Below are experts of layer 5 (counted from 0) of a mixture-of-experts language model. Rows are named router (the router's row for the expert), gate (a neuron's input weights, with its number), up (a neuron's input weights, with its number) and show model dimensions 0-223. Each number is 200 + 20 x the weight over its row's rms, rounded and kept within 0 to 999.
After each expert's rows: a language model's description of what the expert responds to. This comes from a sample of Wikipedia text that the model never trained on.

# expert 29
router,159,200,200,199,184,171,194,172,214,188,216,191,217,214,194,208,179,171,211,201,183,208,206,259,223,189,190,186,196,187,190,196,223,214,217,198,216,176,207,203,196,201,208,244,192,184,206,221,180,197,161,228,206,212,219,234,202,163,187,180,207,225,186,227,202,208,213,245,178,174,201,233,214,193,209,195,186,237,178,199,201,201,194,198,202,176,207,195,174,197,188,191,189,253,220,172,171,198,191,183,220,187,230,225,167,213,181,188,229,219,215,211,184,198,200,191,193,233,224,156,197,166,162,187,204,224,218,184,193,197,206,201,179,175,187,166,243,191,200,195,202,191,223,177,189,163,189,202,187,211,173,181,217,202,192,191,156,193,200,232,225,184,216,179,175,185,222,151,214,214,181,161,216,191,228,212,197,206,217,185,169,245,210,195,229,212,189,247,218,209,216,200,221,226,212,164,179,196,188,202,205,208,195,202,192,214,205,210,230,186,214,206,204,188,183,160,201,170,174,187,179,197,182,184
gate7,209,197,192,191,199,185,209,235,189,169,156,206,190,215,246,206,180,229,208,208,194,201,181,159,223,197,200,183,216,186,170,208,196,210,204,172,175,191,222,170,194,209,190,170,208,204,194,197,213,214,182,214,199,170,188,246,195,163,228,205,183,215,198,182,233,213,187,210,215,221,200,233,212,197,226,231,190,193,132,228,201,203,200,201,208,164,182,199,203,255,180,195,213,203,202,194,171,191,205,228,179,206,204,201,189,226,216,222,177,185,186,266,161,215,176,181,202,176,218,175,168,200,191,199,216,188,198,200,170,176,210,185,195,173,185,218,181,220,204,184,178,250,203,229,207,225,195,212,191,194,188,209,231,212,210,202,164,204,197,206,176,198,181,220,225,167,185,211,197,191,206,179,178,193,199,191,210,187,204,222,173,205,186,192,184,221,197,183,229,175,238,212,215,203,202,165,168,195,177,192,196,202,236,220,219,172,215,204,185,219,191,200,204,202,209,184,240,199,199,245,197,219,184,171
up7,233,192,208,203,180,222,211,196,198,194,186,191,232,227,230,179,169,209,225,179,183,198,194,205,217,203,174,213,203,197,206,202,218,209,232,206,231,178,228,195,179,201,179,199,191,185,199,170,224,202,207,209,191,207,188,213,184,171,181,200,204,227,191,195,242,182,202,177,192,193,224,175,208,180,215,200,207,196,164,217,159,184,192,196,197,187,185,180,207,234,200,168,219,244,175,186,226,188,166,250,207,195,194,197,181,213,267,169,222,206,206,190,224,202,228,186,228,202,240,187,173,236,226,198,181,189,226,189,219,197,213,200,206,232,199,173,183,167,213,209,172,208,221,186,180,220,211,166,220,215,194,223,185,186,208,150,154,196,186,228,204,188,193,218,221,217,210,203,183,206,223,186,217,228,204,192,221,195,207,169,196,207,200,210,195,218,190,198,182,201,227,204,211,171,164,184,192,241,226,174,183,212,184,224,221,193,133,221,192,217,207,220,196,200,195,173,227,211,222,188,213,192,196,200
Description: Clause-ending punctuation. Periods and commas at clause or sentence ends, closing quotes and brackets, and main verbs is, was, are.

# expert 35
router,227,184,173,225,196,181,192,225,213,145,154,235,184,210,229,199,171,208,182,181,242,192,204,190,207,192,171,230,203,197,192,184,180,195,196,194,225,212,201,214,201,228,225,203,232,198,184,178,200,225,229,191,204,193,193,215,211,179,184,191,210,196,211,150,223,200,230,201,194,179,178,183,207,181,184,179,197,193,222,174,185,198,235,189,151,225,222,209,235,212,187,197,186,186,189,200,222,252,225,194,151,185,207,173,194,218,189,216,197,196,216,177,202,186,224,192,183,218,177,214,203,216,182,216,234,236,198,214,190,195,181,227,240,220,209,235,201,198,200,208,187,216,180,213,204,175,222,222,186,202,204,216,199,223,204,236,188,180,229,207,196,210,235,201,191,221,196,228,192,207,192,221,236,244,228,193,197,206,234,189,198,217,216,225,199,192,203,162,176,203,189,208,207,206,170,210,190,234,213,223,193,207,240,199,198,210,206,208,215,193,217,218,219,223,201,216,195,186,218,162,196,224,193,145
gate0,212,226,209,206,203,212,231,190,262,182,192,193,184,225,203,190,185,179,220,189,171,214,201,216,200,197,206,182,201,168,178,206,225,211,189,202,221,189,166,192,218,223,221,158,200,187,209,206,156,207,197,211,189,182,201,193,233,236,199,224,181,217,188,229,182,195,158,194,187,195,180,200,190,213,201,230,208,202,173,187,191,216,193,223,210,238,184,253,173,191,236,217,194,197,222,206,188,162,170,179,220,192,212,194,229,195,228,199,217,197,177,207,218,215,202,232,161,196,185,168,190,169,195,221,217,145,214,220,201,198,190,163,215,196,191,202,195,231,173,189,181,174,196,216,220,202,186,181,204,235,184,217,154,194,194,203,203,185,220,181,217,223,232,197,188,216,219,180,176,193,200,200,215,204,212,166,221,217,209,189,202,197,206,218,231,225,180,186,206,232,181,176,220,217,182,204,233,184,190,195,212,218,199,186,214,189,192,204,199,203,179,247,179,233,155,192,158,175,179,211,187,179,200,223
up0,176,194,193,189,190,223,184,175,227,242,161,207,185,151,210,222,199,170,183,181,218,237,190,208,216,239,183,189,205,217,169,212,217,221,194,182,179,211,213,191,190,217,186,198,184,189,166,178,168,218,172,236,209,213,206,197,156,184,214,189,178,200,169,177,192,202,192,233,214,210,211,206,183,219,191,187,205,195,186,221,159,201,181,216,199,160,200,237,239,208,191,212,193,216,212,182,216,207,199,214,203,169,207,192,209,183,180,202,211,198,188,182,216,235,171,197,224,195,215,191,252,185,214,187,164,201,203,191,195,208,174,214,174,177,198,203,185,199,195,205,143,212,189,195,191,231,182,207,194,201,230,173,247,222,199,187,198,202,190,212,240,214,207,182,201,169,221,174,165,195,208,246,194,227,180,237,214,174,203,209,206,227,189,202,207,182,161,196,210,211,211,215,196,181,217,214,232,198,197,181,183,183,147,207,198,199,207,176,191,184,217,208,215,200,195,217,153,183,182,184,213,225,198,215
Description: Slavic/Asian name onsets. Initial capital pieces of Slavic, Indian or Arabic names and places, such as Kh-arkiv, Kr-agujevac, Kh-oury, K-ryvyi Rih.

# expert 10
router,191,209,180,172,164,180,200,194,216,190,241,201,191,191,195,199,178,192,219,178,209,175,203,215,184,222,243,163,232,191,153,157,205,226,227,207,212,177,210,196,200,181,191,196,216,198,163,208,194,216,198,198,187,181,212,200,177,184,212,187,186,224,192,196,214,182,200,236,187,187,241,226,181,178,237,175,201,200,222,184,168,226,192,220,212,202,191,176,192,225,210,209,189,193,221,223,199,218,180,180,243,213,206,231,195,169,205,184,199,177,202,228,193,212,210,224,181,195,180,174,162,184,194,173,167,198,193,186,254,190,207,183,173,197,183,199,226,188,265,177,200,222,169,206,200,185,214,232,174,200,166,183,205,179,196,217,230,207,205,195,212,196,174,162,217,176,196,202,212,176,170,182,164,206,214,179,213,182,219,173,173,183,210,208,206,201,161,219,187,176,191,184,229,214,177,183,202,187,176,225,225,196,171,206,216,212,182,200,178,188,191,184,211,194,228,194,213,173,218,230,194,214,192,190
gate6,224,168,188,232,200,204,194,214,197,176,168,219,189,222,205,174,184,213,204,201,203,240,198,216,200,213,221,226,203,191,164,214,184,210,190,202,209,242,228,205,189,184,175,211,178,167,189,208,230,211,242,216,201,212,186,205,199,259,196,197,200,186,182,213,204,194,236,212,210,193,228,194,219,184,185,187,213,217,213,200,196,190,192,177,229,231,167,208,200,205,191,192,211,194,213,184,169,161,198,212,192,191,181,230,201,159,200,221,167,179,223,171,218,240,229,200,210,196,211,208,209,229,161,162,168,240,224,219,210,183,210,207,206,206,236,200,194,187,190,219,202,197,225,208,187,183,195,169,181,166,178,174,181,193,151,228,213,209,197,189,215,234,157,176,196,169,188,190,197,192,198,222,206,219,203,175,200,189,189,194,224,186,147,226,209,165,186,198,242,181,209,192,209,209,196,225,202,177,215,219,197,221,217,166,216,186,202,209,208,172,234,203,199,188,169,206,201,195,178,220,223,166,199,197
up6,183,174,194,215,189,185,211,227,192,181,164,233,216,199,187,199,151,214,230,223,177,231,218,214,209,194,166,199,234,201,206,219,199,200,199,205,211,204,209,197,220,206,206,198,199,196,220,191,215,187,189,177,223,176,210,187,210,208,201,183,229,192,188,215,220,188,186,229,180,236,218,213,194,198,211,182,182,217,221,147,153,237,188,228,237,201,235,229,198,183,170,209,176,192,187,191,187,208,188,178,201,207,192,235,167,217,199,219,199,173,183,160,173,196,193,201,204,192,192,207,249,170,210,245,230,233,201,194,193,195,193,191,220,224,192,168,178,168,187,218,197,178,221,203,221,193,150,176,197,192,168,189,202,177,203,175,219,255,189,232,227,208,193,228,196,184,207,202,209,200,192,177,155,204,196,213,186,179,216,186,220,170,234,213,210,221,181,182,169,199,219,198,166,204,188,211,191,197,163,189,218,198,187,210,177,214,214,174,183,195,205,226,185,180,170,209,195,165,214,197,201,215,206,213
Description: Function words and verbs. Pronouns, auxiliaries, relatives and adverbs in running prose, e.g. was, that, he, which, were, already, widely.

# expert 47
router,214,205,194,207,187,172,227,245,163,201,191,203,215,228,187,208,219,221,199,235,188,206,220,208,185,159,163,207,200,187,169,200,207,197,186,179,181,182,192,198,197,243,182,182,220,172,211,213,196,211,208,206,223,203,212,221,220,180,189,223,217,183,201,169,194,176,233,207,210,179,171,184,144,214,225,221,194,223,192,184,200,226,220,182,201,221,183,234,224,186,219,207,251,210,205,204,191,195,212,180,198,253,174,187,205,215,167,219,198,194,220,184,201,152,159,205,207,244,183,214,193,185,194,216,262,189,206,199,218,179,212,213,237,206,237,236,188,195,192,184,193,209,218,204,196,202,196,196,207,211,222,211,195,196,209,222,208,241,210,188,209,230,251,221,227,198,223,200,220,204,195,190,171,174,204,208,181,208,188,192,179,162,240,200,172,218,194,187,172,216,188,199,187,218,196,197,217,236,196,202,178,206,173,199,217,175,221,167,200,232,201,200,206,204,204,217,198,182,195,193,176,212,228,203
gate0,193,196,223,169,202,168,226,180,181,222,202,206,187,222,209,225,192,224,208,228,200,221,187,209,229,200,232,179,207,203,211,208,151,238,215,196,204,239,203,226,205,199,233,198,209,200,212,185,214,208,226,174,166,179,217,209,198,226,227,187,177,226,240,190,228,187,186,187,168,210,183,209,204,217,228,194,190,183,186,216,226,178,218,195,196,202,207,231,216,184,200,171,208,168,206,208,206,194,201,182,225,193,201,196,186,192,208,166,176,221,246,201,165,211,170,175,191,195,215,247,200,216,136,209,172,235,183,204,208,190,220,184,199,192,197,195,191,228,198,225,218,235,202,172,193,212,225,201,174,183,210,213,219,215,199,177,163,190,191,207,208,202,209,184,189,195,195,225,198,161,194,234,189,187,201,199,196,210,168,231,171,188,216,193,211,214,223,174,228,171,222,161,253,186,169,202,216,224,186,213,213,242,186,178,211,188,186,158,194,213,185,208,214,202,183,194,205,198,191,192,213,228,219,215
up0,164,181,235,189,222,190,211,214,168,219,207,172,192,183,200,194,216,220,209,188,179,218,181,219,174,219,220,202,208,170,234,217,192,181,192,218,217,198,172,170,174,224,219,183,192,204,230,195,205,215,179,198,176,206,192,220,196,230,224,204,237,204,155,208,220,202,211,204,229,223,201,231,193,200,186,190,253,186,214,194,226,225,186,201,170,196,206,200,201,183,187,208,168,199,171,211,195,196,178,183,219,223,238,183,184,188,236,235,180,195,203,222,216,232,209,223,191,185,198,193,226,186,199,208,223,198,234,222,207,170,198,185,174,221,223,206,201,179,208,179,222,207,145,235,203,208,185,191,212,197,209,174,200,181,206,206,222,196,243,220,188,175,175,206,177,180,213,198,210,226,201,245,205,194,188,266,199,197,201,198,228,211,189,188,212,211,204,176,197,214,210,244,151,186,237,206,227,189,224,179,198,205,190,182,205,206,169,214,188,188,179,190,198,208,205,226,194,221,197,219,194,163,163,178
Description: Initial capitals in tables. Single capital letters beginning abbreviations and names in results tables, such as track codes MCH, MAR, and football positions MF, GK, FW.

# expert 25
router,189,202,223,162,183,215,180,223,172,186,240,179,202,180,185,187,170,221,153,198,214,217,194,210,183,193,228,172,230,226,167,167,183,197,220,223,182,205,200,181,207,197,186,186,190,174,226,209,189,128,188,179,193,185,180,199,202,196,195,225,224,178,187,217,203,196,191,161,193,197,212,201,223,201,205,192,205,214,184,217,183,171,173,213,210,243,209,197,189,208,219,197,181,191,209,208,177,231,206,191,230,173,174,194,201,205,192,158,192,158,207,235,208,206,234,185,199,228,179,175,200,200,170,220,165,211,183,228,190,203,205,206,154,207,185,225,161,183,203,189,186,197,164,222,188,200,205,219,216,217,182,202,192,217,222,225,217,231,205,202,216,207,163,170,202,222,236,227,184,196,185,197,225,180,191,201,183,181,217,208,200,201,187,206,215,222,193,200,198,222,175,161,200,187,217,186,201,203,218,187,190,226,182,215,250,201,192,172,182,197,166,189,196,186,196,179,206,190,168,220,199,207,226,250
gate0,163,208,229,232,171,203,155,207,200,191,207,227,194,202,212,176,225,232,188,219,241,183,180,188,179,205,199,199,177,194,197,164,183,237,158,202,202,183,197,199,186,145,178,181,172,167,229,199,195,185,201,187,223,222,208,213,198,218,210,202,214,222,253,190,204,210,182,245,168,202,210,235,196,178,220,176,212,211,209,247,220,203,200,193,221,195,179,185,191,215,197,166,179,198,181,219,209,225,197,180,230,185,177,167,189,209,188,209,186,151,202,226,185,176,207,180,162,208,173,194,181,208,210,202,177,182,176,216,214,207,215,192,193,212,219,176,209,188,176,201,234,206,228,185,171,227,229,192,199,195,195,190,223,204,195,230,194,208,212,213,185,181,217,185,223,195,189,235,205,198,206,171,198,204,179,206,213,243,206,224,194,228,222,213,200,156,167,183,193,229,219,217,214,224,214,227,201,190,207,177,216,202,194,192,220,192,202,181,220,168,196,184,233,175,211,207,184,214,235,190,184,212,206,219
up0,235,197,198,198,222,234,207,193,229,198,232,195,191,213,217,216,218,170,172,171,192,208,198,210,209,198,208,211,211,196,219,147,201,211,190,181,200,210,181,215,224,179,192,210,222,214,213,192,201,208,255,229,185,193,218,223,228,183,184,212,237,192,210,217,185,224,224,190,227,191,165,184,212,234,180,199,189,223,190,206,197,197,201,175,220,186,202,178,236,180,196,197,240,223,212,197,216,172,234,215,206,233,199,171,188,206,225,183,171,221,244,205,219,172,210,175,200,194,225,192,234,216,190,227,198,180,223,209,180,220,225,202,203,185,203,207,214,194,172,190,175,233,210,211,207,216,191,168,208,192,221,161,200,187,223,187,224,189,163,204,206,199,167,179,146,197,164,219,200,199,182,191,190,214,185,188,210,244,192,234,204,214,197,199,180,232,222,198,210,206,205,177,213,204,206,202,191,192,189,193,194,196,212,176,237,184,241,227,206,241,190,186,211,218,223,202,183,165,153,208,184,200,234,167
Description: Ordinals, quantifiers, modifiers. Numbers and ordinal or quantity words after the, his or their, such as first, two, several, former, various.